Experts of a small language model: 9 layers, 7724 steps.
Below are experts of layer 2 (counted from 0) of a mixture-of-experts language model. Rows are named router (the router's row for the expert), gate (a neuron's input weights, with its number), up (a neuron's input weights, with its number) and show model dimensions 0-159. Each number is 128 + 24 x the weight over its row's rms, rounded and kept within 0 to 255. Numbers have three digits each.
After each expert's rows: a language model's description of what the expert responds to; "gets" lists some tokens that make up at least twice as much of what it gets as of all text. This comes from a sample of Wikipedia text that the model never trained on. Tokens count by the router's weight.

# expert 13
router:115145137132105075172129153116123114153132106082066120106100129100087126132165134095122107154136108144130162084107122137131079120131121128097110132112126140106158146088169151128151150102076130138166130116129133141140108136168104124113138139138150134133156147118169133147112089163136082111104080117107134080141154116100100131130107124131131102077088085086091128127136152134126121152161109149163150107145108153106106111115121170096140121085139136116086161133125157141159126108110116
gate0:105106127155145122107165102131133139105131124137115105133130129151120122151147113146103161135136122123063161108101115145153106120147103144148108100143164120142131136175120111092149106099088081120148145091082134122095102164133142123132172146123124128136120100110116136122103125132126105094084155146159168124135169131120112140136093120125128152040095128134196161092134147097136141128115150124073171145139117157134145149114127134128095143080112161139133134182134139139132078130140144
up0:145062111129143112131159101087149148130065138145120129128090153126113119170133112115087151144139160131151114089102175125113155118127108108134142143135136154125117164099144171178095178140111152103120144137131141124144127121133132130163130102159149108137164091127117154096142067136124106125164134150140133131157134095113073100142125135111137143129083160151154102115102089172126144141102112134135114154089119110113135153116121143099142123108116138136163129122106172147140061146088127
gate1:103128144144074116120163157143144154059136116100120147136143116097096136191117133107145191100125142145142120120121152134175102177139116136161138114097123109157074110140086116118149116151037119121134118116156092106123110133156136088090122136112134147075106141116139130113131131141142127107117136101163147136119128139159131130131127153170119118121122140110097111123135072130166138140101151153136153145135092110179109131104125124118121136071117119116114128092112135120123124147110144
up1:116169133123118097100127124109132138125115125133126147092138110102136129114090140115096076114168118162124146063138098116117112108084109123133114125136150132138122119090157108098112137186141139121134148078191114138112135133096096133150143133133061179163112093126158132169114153082122087100111167124172158110134099142136108158150089125122148106097152129117121127129101130145128112146111098107127137137149114112107123084186098108119130168126112120146124089114088138138116126141130155
gate2:155135119108128157117110133119146127125120153110102136142176086123093094114150118128130124123124123154137134082093120114159132186133150177104113123145169181126171167095160140154141153119124131168074145137129098087108140158146129149121168099133078156118115109120197140131136113136160093183099100154122128149115136109146117176142136098155145101116142149109114104102146130104111165132170169132150088087117149121114133127143117137108097160137146140150109140116147138123139151099131123
up2:131122133140163114124133116134142156160143107145151140142131103161140098121132168146145179172144142129148095121135146148128131134117075124120132137132153165113117125177089159194160153103144104066126136100132141150124125096120134105132136113139096124113111157090119171104152103153092125117135116129154117117135134118144132070129092166135143175097155098142116118113173135167153119098126130119113164136133154102147153153129127156125103144141146113095070139136078195119166148113126144
gate3:096146127126074100130096103122119121144170126140119126153144121154137126144129116123169110152144096123113136107093171135145117117126136089129128107134103155150155150113128091149123068120153118132167112132118103167145114149128128165134166183109095102116142140129094123143179100143106120134110132183149137113102136122131104093147110156129149126106108124127111151117072150090060160127099102134142118156092173097138162131181144166128132128105115161103102159155139147102109139093111132
up3:138155089134132109106147129123158139133116141155153113139146146132150168098160124109121133138096104166151116154165109144181135085143106105121112125140073112152153131181140158061118169132146120141164083116148091144108100165136146084102111088096159154129126122143173137103096148153114135104104148094137101145126142146120154159096147185146126145084139134121089116143093107138122110128124134097126146098142133143122092070134130120116137150102154120138135122171143150118107110128137101
Subject pronouns he, it, she, they opening a clause, and the noun right after the, such as the 'award', the 'music' video.
gets: " he", " it", " He", " It", " she", " who"

# expert 0
router:105128141152112134145192142113132101125126127091119115078094074100127106161154087090122109111137095154139170119166123125134124139144133137122096116148088144129137135061154160138145123116114111167162143102144122147141134156128090116102139112151106142122122105150175132133142096126123091107129087138119121116111181150111119120109165103120145138060102077116108129118114134111096090133169087166136162125145110103095140107115122122138145098111155129093106150126143143138179140136118119
gate0:148156135098090091152130145142136119134143134104154124124168139112156118140134128158135147151119134151072154139117132128076091123102125132118119160100140117119132124077135123120127101147136120181113122134113142133099097140145192152113163107117101125095109146116099149149111110117135124105120125123163167113110119075105116165149141129140132067161113111160101118157129169090124100107147081183127140151176143072132190129127160109133103129147140096101136143144121161118106163120121149
up0:143089124166115148159100197123108131150101143133128131125109169114156170119122108114133144164112185123166129117127112128145108127119110156129137121126086123124148153144109121084115146152087132092149125135069173181123118118089148155184129145124097136151141130152103121110117088114112115085141103123094162123143152113115155110133144158084119114115172161136098123121160153157155100124124107133158145182113130122092133125114126110101164106141131111163146091141130123121110104162162145
gate1:125107129108146112149117125146156093128129131123120140133147117140135099171083137103124117115156125165119121105135120161131125122140166090130143131094155133152164160107104154081124102163094090144140138126144092118111114124147186104107145115117125197099114102143178079123130086160161133109179095137117135170147123097109108163113109101128104123139142120102111123126169139145155135136096115130150084118172152124073147133104123122150110166107136125136153167085125119104100180129117135
up1:092124098130124137139174126113172151143144118092166102120170114140132174143150174118127134118130119127104124141119120131154145115139139105109128137115147119119165162126121129149133153128178095161129126122079119137123126166140099141153144124159093119115087104090153120149113181135112105107095153120146106082099122173152095126123106081103167080124141129145147104090138151081138135133072133144112103130098182178139127098119134139146110109173117096160124091138130124102105142149153129
gate2:122160135136110119146099117100109116121122082142115109107158144091101152140129114174131140112118113130085141102169107135133110141122069149154107088141143153164134151191152146124104167140158108163089092096089109099134120103145133128108108139090120169152112132106143110094089100114125107160118108113145162099110117164179149125142158076146098111118126175140119126177127145145149139150091121123120155121127147142123139127130126099132129141123139134142118129145141132159168088118060151
up2:122117125122154100142116092109099113179107164074148102080081126161116138117110139139142164106096163160135177111139129095111101077104124134132132112101100114108115114070123130138124159113118155185133103124161141135127115144097155122146127133113113138084130124136133131126117158128126115107097151136143145123137142131126134103134162148151166077108101113117139130135180110075132124067163137133107134076116147140124115135114162185114131141101131129084141103124118135088164134107161129
gate3:105111143128113091131091157178158125116093145080185085132154139132126112145148119124091094123130124119131100131141158103110125140130124122117131120131152099148155093087064103140160099137148124089122096075111138113143146122145138128083156103162108116128115155166082087115129125101140115147109137078128139117109144087146074173145124147131134120118140077145145122104128073120104069160113116131127142122132078088097148134122129121120130122115154122119107142129131110124120161094126130
up3:121154150159163160086138105132156087131146147129140124132151157070110169137163131112093139150102115154097090139133142119147140124099165138123138099131095114160116107157122128122104127160148089135137120150132127131107132139134132091107115111106161109155147126109145081107126139122131130085110151095158124156094105124123162116153098163124162159085071118145131149126158154099167103136170144127095143106134132136175132091142130165117151103140121181129161167112156078153154160121146131
Space before a year or number after a date or table cell, plus biography verbs like won, born, After, began, married.
gets: " ", " after", " In", " won", " was", " After"

# expert 12
router:118147123135108129127150126109159123164118106126096057131132105100120124150127097099129125132151123132150126136130112099145121153079110132112086111159113153139148123080175169135166100121116116115175114090102116139123157148153131113105111137118104162099158140146121104141131136102120066114125104145097102131140134153069124074145155114116141088103124112128112169126145108104121119136152086150109143115141085115138150121126111139103141075114139162141097169096144139162197091136125132
gate0:097164129161131144125137144125081109122151143096134109134123083136128139175192114168121111132149114127089117109151142132114114171120125138113133117079098108148120133093176132099128103083119136133122123172057103134098149129138134114111133133143104141171074130176135146098129153121113095142112105142147120098138110113113091112121091103146156148125130112166104151104174111128140134153142097103146141134125081174133112126094127103137134137132135138113104131109106175143102186089140114
up0:158135137130206112103113087138137157140126128092153125126131080142124118111118125140103104128122140108166139145128117088106119152126190102107159160126119121106088115101172153135163138125100158150145120137163091155107173128135118135111092121136138151152153088095164144142168098147090165110119116113104145109128159108114095145100112148126118118147148101109156155144102133144144117145137067143177109156163154124112147089130159097074147134142085112143127149139121148135110135127138107
gate1:131170131144134121134130119105145178125082149123154124092140159126114120093131147143123141100167123142118097125096108131109112193109155107182117112118101111101159155180134142126154139123099229123150136124136083096063133116157138174119139179167129108118106133119109142127117140125122151140158112131105132086081117130111077135141137088090133144122139136125145131139175104152116071129130088131155120125138135127119135127125108134134141132151124142109111129132105119151135128126109093
up1:078119135101111111126153103188113151147134156145160125106124131146109118149116139140109078110112138096135150155146124123132142150133137102116145161114132121127139102080139126151138116140119147166125103115149122177087138116121154140119150183122134092112146138173137116056120130135145159131150109111181104135169073139181108126086160133143141153076144116143129105138107102089102101125170119123123112117161084123102089097123103134124126175139142123095136162123101094117132144141113132
gate2:144138135134078127137128156064122131070067135119110102136152111093138117119101141131098121145144138147152111084113140133151147175119153130137095150094075091145139131143128087116166116150123135138130149120147125135121122124121142124105114165141101101132135105108100163138130119119137086112161111135103136126146113097128106137139172096128136115119170141123138112152146184123110152134155089149153095166111131169077126130108073124103138085101130080135154077171116101114148127144107132
up2:113140118169127158147159079174118119122158117141070117144067157155122143087121125125155131105157142102106122111146140116120101121152107133145129139137094131099158154136083128148140145107071161113121156145121149121178133147109083158116149082101158123129131139178125132122106146105140153135167122153124108111141116133114130075149095179146118144127087158150135122100152073120140104113106127137123126102103164148134132135084137106144120134161109162106109156153128149161162115140159104
gate3:129125149144182146119142135105141099166117141171123150093139159139131127138184120152089166106128137119129167122108112145144152144106128132165118095069146124159154126098111119121117150151129154121061147142121116092138152161117120084139142092107117142107123118112118091150130091110129157125126169142112099082104134110112159130122115126137140133098126126133127090153118149151102100077176153167115091112168102169156107136129152076108133091153127113120135129131073147167143144133128120
up3:128126146118132106113167098119129171147101128126139077103139156115158160142132130152141169124114097104161138139123093147128154138142156141136138144115149115171095168099136149122163148180113165123166159137117145081126142116162118125103092139111114114096125158124148119119148132144159192124140184117139088117132111108115106065133125104108153172106138134066131101116135147123082106158107179153141161155135123137144100105147161146132108135110131135091148116106113095165139125108137120
Sentence-final periods before paragraph breaks, line breaks, == headings, table pipes starting rows, and list hyphens.
gets: "-", "|", ".\n\n", ".", "\n\n", "\n"

# expert 6
router:111134140149103096148151151083126114124104110110059123078111082088090117144134127091102126116138110163136171094155118120122086151070126118102110131142103144078153106093177146157148132120106159144174119072118139146128118126134126121094099119144147106153158127135174127138129088129117127098118106134117121121102153159111143127167128115131142154093121092111107152094111129126144109101157101135155140122133097142134119106138134126128164098122128118117097161131135144174177119145077118
gate0:151136150137127140092087165140130133162101183157128081096179109134078115111145175116142163130135175156128170133139115118164128137125162108110119134098119108070122124126167094110175138128124139110100111117168125117163138112107140151121137123121155093139154124137134126123110130113114135098143178120123127170104131114096121096132138142098127121165132044115085163121135129151134151117162134100124114121109125145140111119122100085146144117174084164126106144136139161160124117132132148
up0:146130132162129132155106146137132109134092118129147117127129144106095144167120164135118138126143174136147108120084107121122109125087112140202123100137083150130103154144178070105124135135081120109135124117125128165163117118137130093108124111097118122137159137153157142086122098120129114129097108146176128135135069150115122147157101089097108101108098162108093156140155104092129118086150151095095139160129141141133162103121155143123116122115115158122097116147169164117152136104076163
gate1:103170135151117127132136130096101127113125071107147148126143126102128124117129160141144091167126203132122161143088110143114168129118050136135145169131108111123145110115136110121122089165132126170135122095108180119139107128123166106091129090144133095194129083148158146100086156114105114149131113081134121102123137136126088119133111165098133128102126087125111107142134099126141156140107165129131110095126117134089124121161093103115124132139125124141149140130144112131189123156140104
up1:108097109112134124107113158081119152103143099109117101106135156122114087079117162128099137143140121121096170107153157153112146121119127103109108083111092119119089092116101122116056137155142149121118126123147119196142155141067126152131167140125109127133123086134114113120132110140109134096123126142101119157108124130069150167149149115123145125156154142156178160100178127128144098144117135136142145149094119148128179116109118129133174098121131140135117139102141104175159122168130133
gate2:132073115120118124142099109131121142090108125082128127116113129107076146091116108139140146125112070124083108099064147137140138117095148118164132128132063126160084119166128115119091124113138100117156129117114147174129086160113099089121168160125114125107090144145156161169119108139124142195149166125124135123083125124110145127133118121120143115159117160097087102074117118148159120148130118087148135147125130121130151138147114110103108124113132122152115069132116157140137124140121151
up2:107138122121122150092178164131113144153124144104135123160139127140132134116140144128100112150130183168171105140131126112121121188155123143117092134144150155134128096139114136139134104116109115114131131138137099148110163120169145144132118121101159157097141123127104137091131103140089156146126126118143109123097173115117118110189154105142112121071115159130110140133159098072102069143108181095153112174119142113103115149181100074128120110102151142119127180099132134124093143124099103
gate3:154136180114117111130104145149146101131097126117100160101111154115154095100117088133137107127126129136099131113143150101106114120166105121133152171175111073092161143113155151148149125139139136149102156092117128169126107134153103126139100090108117160148131110148128141177114086159166179090124150123105115154121122155130196111138124158132103131114148101139109090143115151166152133090098165158121193098125151114161113143150127119121178145144119153121116141148136142147127144158148137
up3:087160074110145130167148158157126120086170148150122142152149095129155101166125107106125110160138150153165089162129095108167105106133102135093115143102139102142150145103057098103121135121096150115110134112169084097127113131141130152163090147170115097139122152129115133127086119177136133114138116120124125134112147147095118096140131113097141104153144115111088132125105114127148146088109121136104090164144165175113151120162135151145108161161105113129149150133116132141102158158137143
Opening parentheses after a person's full name before birth details, and century pieces of years like 199, 201, 196 in dates.
gets: " (", "201", "200", "\n", "199", "202"

# expert 4
router:097148115156100132148165139114141103145113109110117077109127124101109134165118109085083127158086091151121170089146123147122141140118143073134071150139090174118149127042165097143138132138165126157119151123134145124139106142141123112109093149111136103134137142168153122141121143081141105116126087148128157134135153144072108130130142127062128129112113092119114135070141125134139121125122145166137133123136133156123170155122139133143100095121167139130119158149123175145127130120137120
gate0:139113146102107133126129167112181145109135106124129137138128104143141157184136116129144102146113139153151138117126134107152090171180129099139106155118168178122073083105095118140151112148138102116126130116151135152157138114135117146120141171124141125171123176120144098109131121135123126127163102167126138146121143097085088143121099169117144066131153135090135123106179138128170124130126146142130158127155124080124155136081153158155168130114095131131102119127127150108091147120068146
up0:092124122143138124128138103116162110120137126135113129146111185171129130115089141135113138076121130136138120165098144102106122099108114157125085192120166087155149139121135159159135105169132135137086128109158163188098161163143118160111142123112109124130082151141128172160169168140133113143132148109158107127133133112105132131094115114125166106124168102119119112131113095138135139103120151108115160178158156118088136138135060103146153107120135137156161113136119125087118132146130164
gate1:127171084127089114089158110120144160146101119150104129116124121134070124143172132126131103094134131116099117163093154126120118141118148133143129129114119084116162132137100142112108146135157137124145110171143119117124132076172133089158134090174137139100129089124174108134146132127107118159175106127156142097097139164145137126138105139094151160111119133083126137158131102119118091142105124078157176108111130151187121161105123141149077111128151130098117094130100094080130150122110145
up1:133137131121156116128120184142098229122125181151131128129143119167142117095160069129153114111117132129088152163148135134078107149117104157133112168141124168097120114127089113130160110122136111114098140151145130098136122122122127090130122151176136153136104128167106141187159112159108080136161156136140110174141120148105126105139129128139137141092094142125112152111167113128141147148106118125142131122164133097142128128132146104150152115140095114134093110105119161129108149119071122
gate2:147151124112118111146076119142161175153101134129153135160176130131115131114141152140168126136147103119124131131151132128113157129143166148129102108128115120158103104167093132119132123159116123130109089177105149137116149139149122151092130113154182157094116099149174135134102127154108159073092109143176126132130122080076135160165170117147139093108145102132120091145131111081140143122119135148153101103122098107132108114087125156109095121139189101119097113150148121109111130168092118
up2:171087131092144163128142086171130103146124102111104132103134113096111159128127131132145124163133123141095162138119170113090147139154112145151099102117124101130137115106141084117144117139098112148130096155130134092113124096178137104125125139128159149112139167089152113137143147167093140139149085165107125123135127111129114132122164129092111137127115103112088156065183098118115131158121095153099132132124123157088145100124131150117130200145128088124154111117149174103150106178150128
gate3:117125147178150113121156129134121121121117070120120134092100064115108183080178098109185124143127097120131137173133173111127118114143113138106100094141122111140168149109168130124133108158168172135156166131127107116129135100163181189114105132129125085136130151161094122150118134153143124127143127163177082115155145110133098135156116157124162118144122117157102140105148126122107159122124128118130164139098131120164138128128104122156123114120163113135097126150137112105092149150125141
up3:133131119117146116143143097118148140134101129115119155189137141112113134126140088119167142112148091069127154094109122114141121133111107170119111091121144147133108166099138113091150134146122125148157123088120116110109086187140082137146149133154093135119164143085110146112158133108110154112108169160140107146089143128098144123125125136125152090152108132072145123127139102113159139111141100107140145121138159129168059108061134097088164140140092112169135108128112133118152121133132164
Prepositions such as of, in, to, for, by, from, with, and colons, e.g. "population of", "died in 1929", "extended to".
gets: " of", " in", " to", ":", " for", " by"

# expert 1
router:130151159136119133143136121122088106148113086108127103086108088108107137148132109112140146164135085132143133101116177156148133148086130103124105151110129185072164107121130182189154120113123121150184172112146176132178128148143137154122133146140137145132131114117108135178109132126147110108097107108107113087159142142115134137142114135135137146111123106094109120102141131116146093136204081124139159117149133147133128107115102130138143133110154159105123144122126148131194145133117100
gate0:158156158119098083101099145121122120138124155109112109164158142087112106148103121164167114153158145126130119124099188148150130145138115123155142113127136130080124144123111163136143105109110126115141109137103111131096125118173117158157138127117109112148112158152127129082114140125149135082150077137107142145158151110118072100090123131112121089151172133127133125132136130150095083133155131175109097200138093133119115164131111138127155174113122165172134149151112094148101142094149107
up0:112124155128116165103132162109158129063119141101144094151167139112162121148129090091099152108142120119125097104111135161108128108164123130123122154116104184145132141144107100137140158119129129134132139092131173087145120124176125111124114131181096106123125106147170111104163147121091158147124080112120117125071141162125118186121162135107126128110104126145163146164129109080182125119114110122136111125111154137082159114145098151089120164161127121146153098124116121121148126137165106
gate1:144143134162107110183122142154103096144109135106143109092096149113151114121170124127138106162076119107134168131100152170115094183095112158156122154146098160124127146147148116100098148108078130066084137103137183122129121113139130141141137147139096142100117107094119103123108156123128122098158117121102145111133101080124085172112117152128086129110117097104114155143118109196091086103126106142099114116143132133111146156125124148129132156131129162121138106130103136125128148118147093
up1:123191103182141130104110148122096150152129114106126113134140095118125080160083161120193140139114116130128116098158121150087134160092126105157097111129141123131090149111132096131100152131127148171152129124150150159117121095093147169137138138106112158113153127105144131141152123144112132152150155160133091159111115122115066156138099139128116110145115086104139167140115141140124072139132129120123083111141142140123150123110145163137178109117136148081146115109186162118146141143102161
gate2:131132142152106154146105114119127158092146116120126133118110154137176130126101159139143134163107112119145153139131122115121099126172156142116111074160109108096108117130137186100110111096083104138129129112118096141179192136114116132129119119138072157162117147126098103114141079159157159133176137160097155149118113171119108100141085128123105099157146141104088156128131146166137142153146128120142157074131098153126130130138131147165107090135109130108123159112095140185128150128099120
up2:099137118148168169144103128104143116131073114115143158116152140110113143136153155128149147175149133175139079118141143143105151106105120137131116163115116122097099113077106105171083103155115124140116135143164164140125067142193098097127168099118154171143108092110118139139130133136116132101148151143118140172127121104110151091132126132181156150147098125169124126114081106127128105145140143152106149114103171117122170130131106134118107124102112082119149121136149163130124142146169124
gate3:118122170159142097126136124111131130154158101146131177114085132136132072085155138129176130090126127088115133091136125154146070164103073133124171134100141109121104119125077125121126146119087159113132115110133106112142125142164128150132170108087192130129181085122142109138148102121133119107090087129156155122130113100129109131155109109147136138147119089109101119136128151173086128143146133139138133088150131150143070133164113155099147114116120118132118149156136119139154149148110109
up3:122192117141120141102151092129146089118116118140118133142142139163101127106117107134108115089125113141116164112132146143123087141104145164116115125063091112105129123143140128131124145129123118081087108129126178131129132137173120093109181120125113124159107175138127107133115143110099122148081129104161130081146162090181144129138134095159126130129176150147142152147144097105119071113128144129133156101125163157083143145116126135114105128141143101165187117134132085088169135119115123
Articles and possessive determiners starting a noun phrase, often after prepositions like of or in, such as the, a, his, their.
gets: " the", " a", " The", " an", " his", "The"

# expert 7
router:097151141134087100139173140115135132119120106135102085097103112119112086125179133120117139146137112140093169098121130172156141122114108113140121163129141126121145137073180134129174122116162164157162130114126136140119131141157105097109140142144121137111083138127189121149097128086125123119139105149122124089125150159139139129120148141122133128038117089104108144099132161085115108148134104142128152115154093151142127103107143124148099120100139131165099157129114135166178090122100098
gate0:097118100078099104088128158143106109141149160122135123141153155144117142164119129142120133120099131116124150123121091129142134132131127106076172137123138126121079151137117119103160114138136146099151145144136145163137120137130120143139140115099150150189151143102152129145075126118136120181158141131126097117155096165159108084106150117113203129089126108123133139098169168137157111165117110109157152110155114118098115108102069113116124145112106153155159178109091119158139137112106169
up0:117130158122109134111119164116084126125133154134105106151163134140080116143123091125171149152157161151118160088109149161127149096165123097142141159066129162106097125113123105134139098123139153080165169136150119163116130116101105122118119141111127160130112095147113088165130135099156145108128109105097124095128120133106122147125114103164107127132162104134126140138142079129103114158118130111159159099131093114151114137129103155169085158123164181152139080136158126103136098114137189
gate1:105112148098075146178145158110137150170069118153140149146105129117115109132123146115153131139129140123156108107110143175117146101114129108169123140119110134149117127107086187106206125143125129106092147121131147096091108140091119150112165118091111164111063117153134136107105161121130145120168143156077116111126092119123131139118169132127164122066142075120153170137126122160125116119149180142146149137111096133143153125123131121122110144112092159132128120115132137147144123135129126
up1:153165139139191120157086133130149133147143107139080145142148087125093179133103134134114118091132109110188138127128140124109138090134109131145119093152136156082153113138128156142143152146109136119122119142140106138120122162127115110123127114133170103139169133151130119120159145150127117165154087125110157114109150144117130112123143149119105096184098170144181116132181131145151132146110064139105159087121110106110112136089123117093180166143167123119152116168122087140101137121125141
gate2:121168160147121151135107133131189140117126138124146152106133134092156129129130060128126145130153118153113142100132123119142133129111100121088118092116121141099140149124123126132115160102154136134101102093103150106143130148124161090168184122126088112135101105124180145176124138185101112127149115147139168089164112145160158120164143167105115163113087110115127153104111136142081096138111113072165121117093165146148127146079131117160140135138157111137106113172113146121141104123139112
up2:062151099128166097123167121128147118088107116119122119126076156144125156124107099122154159173126175138154135149111140145102124143126075131106076069131126147119116154124109093151106150122128130153142089117119118164098134096107116144126151135140108149147140106161131138144136159119150095122164114161145148129101122110155068112108141128133090114098110117142116099084102102097094123110100134137108158112159066156141152144178129157158112110126106116130148138148105113124105096130105122
gate3:108135114151089100140147136076107171131125155150105099106114146124146142137183132104096126140136093128138106151106103164161109117179121133144212098135108111150095129086145112104127148146159131106091104149108167181122146125113152149093106149143136143095138121144175140127098162108141132122148115095106130132120168155146164133095113147134146144100156149170107145122198152099111110095149112126149132144121136140108112124129100102106150118155155137128122148133159138141111148099124103
up3:106116192142133124147111105090134146118173170126097096112104062123057145142118146108118093135103119111164155145103126118145143135158132133111136123145157109147140097118089102112118142122174102144174106127110145126136116079150104138125117149106176104129099122132144130122129147109146107101137139180132178088121101124154131132110121120122133127098110107108143145099148072118134140138123110111175092124127080118082124110125159098117136122151110116106171114143122111151130095099135177
Field names after a dash in infoboxes and taxoboxes, plus table pipes and punctuation, such as Species, Coordinates, Location, Born, Votes.
gets: " |", ".", " |\n", " Coordinates", " Location", " /"

# expert 2
router:115122122124105087167176147099152079160115113081115111087133097105127133164154120122099117154107120159099180109134134123140127117119120128153102125134099155113142141090170150138139129154095131135116131120117177187143149108116108108114085113162122133105139122168137112160119104121124095104120132142109134103119146137083151133145158103089150140107145112116113131101151145094164135123135083108165150149139103139102127114104120116131125083123166118144078135160150176142186123169092126
gate3:120127107117108146131113134150123132146134110055134106164159145133143169130188157101120114141122137154131126122126111126140082098156162167132120130074109106143147147157102175136113131160191105160097139078115111100139143127170108108112112175114113134144120128124134135117117099134079137118161132133164140147130099083158103130117107098146156133075139154155155105107110138156106106112116094112167159144131098148131127126139139139157148125114102082123107134126105129124149160075160148
up3:164148134153160113183122124085125126103127094125160139127126131143145128119113152120095114149086103159128126104095112106161091157132147125076109155129149102028163100119150124097119143125132136142127107101181093127126091120113164135143138161131122153138120133154151108114123127119154158162134122171128141139097110152139135137136126161131131081122100153145100131152155128123125131085138187129087151159142120121119152181119130136130097142138084150118100156142167106153129093119117148
gate4:136146111107127126116155103114122090126112145152144161125130139109131081163135119144123113154160118146132171125115127105155147105164111138137170110140146090132128108139138095180119137119140127160105130156165128111126140127126120077106076095152123157187160104116177085134149095115171150143192148161102125089104129137122095157066126119151134111161111139088106156119121155128129093148138161145138127143134124135151111125145113147119080145154119125128126084132161172131118148081145156
up4:138158119154151096123091115117090117122121120148139090141142128119109106119106157150118120144126127102137157149124153154106113140142137177139130113148139098112082137132085160179134111118111137121136163137097135110123122190096121082129069124156092101136133144110141105168098097123166130130183101089112097132153185151131136141093145126149127125164137109162181137161091137123123140135132098133106141137141109127079106138116178109151108169140103121119179112136109117087130163126128118
gate5:135125131111078097104157093147093128104135088170134148074108134131105169115110126130128169105146088091108159126096093149144147115100149138125162096144122128142061163105102159112114113134118139105115093101092123119113129152152100108172118107117170122092107124164124168148135116108116125167103133115139132139140141167127138129162131090116126150106144093130140109106170126125099134093136177168148102135141088127126085121139085120127093129152174131148156159132127132128128123099150109
up5:122111145167152124163109105070156133146138118167164136115142162126106115149079117133078146126108116157165125133163139142127134118127110108160168116122132128109137147159119119108145131121122131106102118152133103126130137109202083139111039150142122140164129123144122129126117120077130154156153119151175118170132148104084117128114150130157172147165104132141081120124069109124137119120127133101108154133119157106098108106147109131097140156132115138104093148095122138162152142105111098
gate6:123072155141066078082118138117097104122166139162128142118161176121115151112139127138134090094119162152162150154121124128108114107186123133096132120108153100116115132128092149159125150110097136126105108137168118126122111150145105113132162139142101145178129128135132087104126143167106152146122146160129114115118122121124106191107146067136106124121151109134151107113124125131140102133112132114094177099189133101112113104119131136143140128083130134113111107136105165139178145151081121
up6:175116125102145135129172107135119137130119123130100154162096105110173111135093097115126092119112090094100107129096087105116141091092139133137139135139131140131148112136119132100166096134187100093155131133109097131135103147143117176135129127124167152145111130138083146113118167132149153119091156138066085106130169155108098152147080155116147113118140121102127155122099087135113121109119122087147127115148163145174104089133114125152148099126147132137071163124111123175123104130100116
Commas, often after years or closing parentheses, plus and, but, semicolons and dashes joining clauses, as in "In September 2023, he".
gets: ",", " and", ")", ";", "),", " –"

# expert 3
router:111134119131084102154173151087120095131125140134093116094126077087127091168123119122098156136135080122138145116172122153131092104075156110120077124113130147107134134101132124129145137099114148149168146096130140161157145140157100103094122132156134114120134120156145125136102114147095097121072082114115142132123155139079099129157132138100143144100121089089089122122119154124145135132136105145135132120144104147146170119137124118123097115075152107154102134129112143201168115140100111
gate0:115090137150141127166106145093125126159117123162106130116149064125106146136103106135163152143151084111131108136126120119166158128102125118095108102158148143127153128114139159133166132087119120123154137123160163115101140091117144104139118118149159141122181144135092125096095160141080070143092123126126163156147135118098138114142116107105133129113167090124137145169167129154156107130135109120105108141145175146152157113123114114136107123061124121130082116069126106110144108186122145
up0:113151122103133140083127130166123130105157148111163121132120132139131145197113141122100128156122111137114158147142182165116183154157106151152100120130127098157137093105098139121096104119183144155138112140108114147101130104164150140131107103117108098149115112110121121132121129138109119098094156133093116137127109163139119096128119109138116105145126095205086098107168125126119154126141129153171107170116174125119120112125098127105155110128109105117137080153090093102083165161108112
gate1:145135108141137100143132140137120129167108148120092092138153145107133129135123125157136146163123126163148164112146091111117098131090125109182110117077151109137146088094107116138129076118114101117149147129123134105156196142062123133114087164148107118094094117135102134106157147146132132108121088141168118163163105107135100138138134148131146104144128106126150096163144124112136075142140131132170183108167161129151132122116125096066121115120120149156167133146135077134139141143105135
up1:096154102161136172112135122103173174115105090097133112142128149129113127075125120173101134129121104126098161174112123130143163136126151113153126159100119109142119114136154139140136125137133147075139127144122139162116118076172101132108159129091153098115131105137110141144145092095065100155082135116115114185135169135143127170122141097156177102117111127098142116128160099107111144135137120121117127129125074126145118078097144118094160170116134136137107117134101132138135120153171108
gate2:143126185121111133112102121130128179126163098130114132068143136114138139141119128105094138162138123132109163111162102186124148113112130150140152157124142108175135128135112129126137113109124124053165093142069120133120099116095136157112131139176127157129155144137124131124147149113065083168138121116141145116149144133123103125127098134118137083154108119212070147093117122118094158131146111173141171130115122125141112138120103110118145103117154130127122116112123086140141105146125125
up2:138147173147135147126145146125183140150125136115146152104131112123161121152142138115096140119119095125111164118142108106134151140101109142086081137141142124141164135141091092136134109136140146082140099140156137125120128082146127140085127126108137136089122122147122154151115144104120128160114178111136158118157108144134135121140118165124107080145132156098138157104131142141122131121154144138131122164119061108153171130181130089119086158102120118119109098109085069176151068105090084
gate3:145099149132124098133146102125151132139111165112117136153094137135184121128142141116107143140098130106099106177110131128121153121134150105109142143094145120127150135128172153134130092112140153138152122083102112138131095087132089082160124113110122108110141094118175139163090153125098167128153125091132105147099116163095149135115128115100139108125072130061138146131174144082133127153131125089144143134138184144118106138092117092118085154114139138177093161143108104127128133177116142
up3:141101132102112169087137125106116141174115153141112108137126128114137101172120150157132102132138147159158152119132142105178142121118068142144157131090118146112151088136118112122127080111135124140120122135109081152129139125159128153151095128120135194132141124154102093106128104134116092104144132097130150129158140160093137134101130130160096164158091158172121115165124096164125122119117126136137120106149138112139102144115160203084171108128163160106075110124124132157150127104140161
Single digits and number pieces in years, coordinates and statistics tables, plus table pipes between numeric cells, as in 196'3', 42.315'8'.
gets: "0", "3", "5", "6", "7", "9"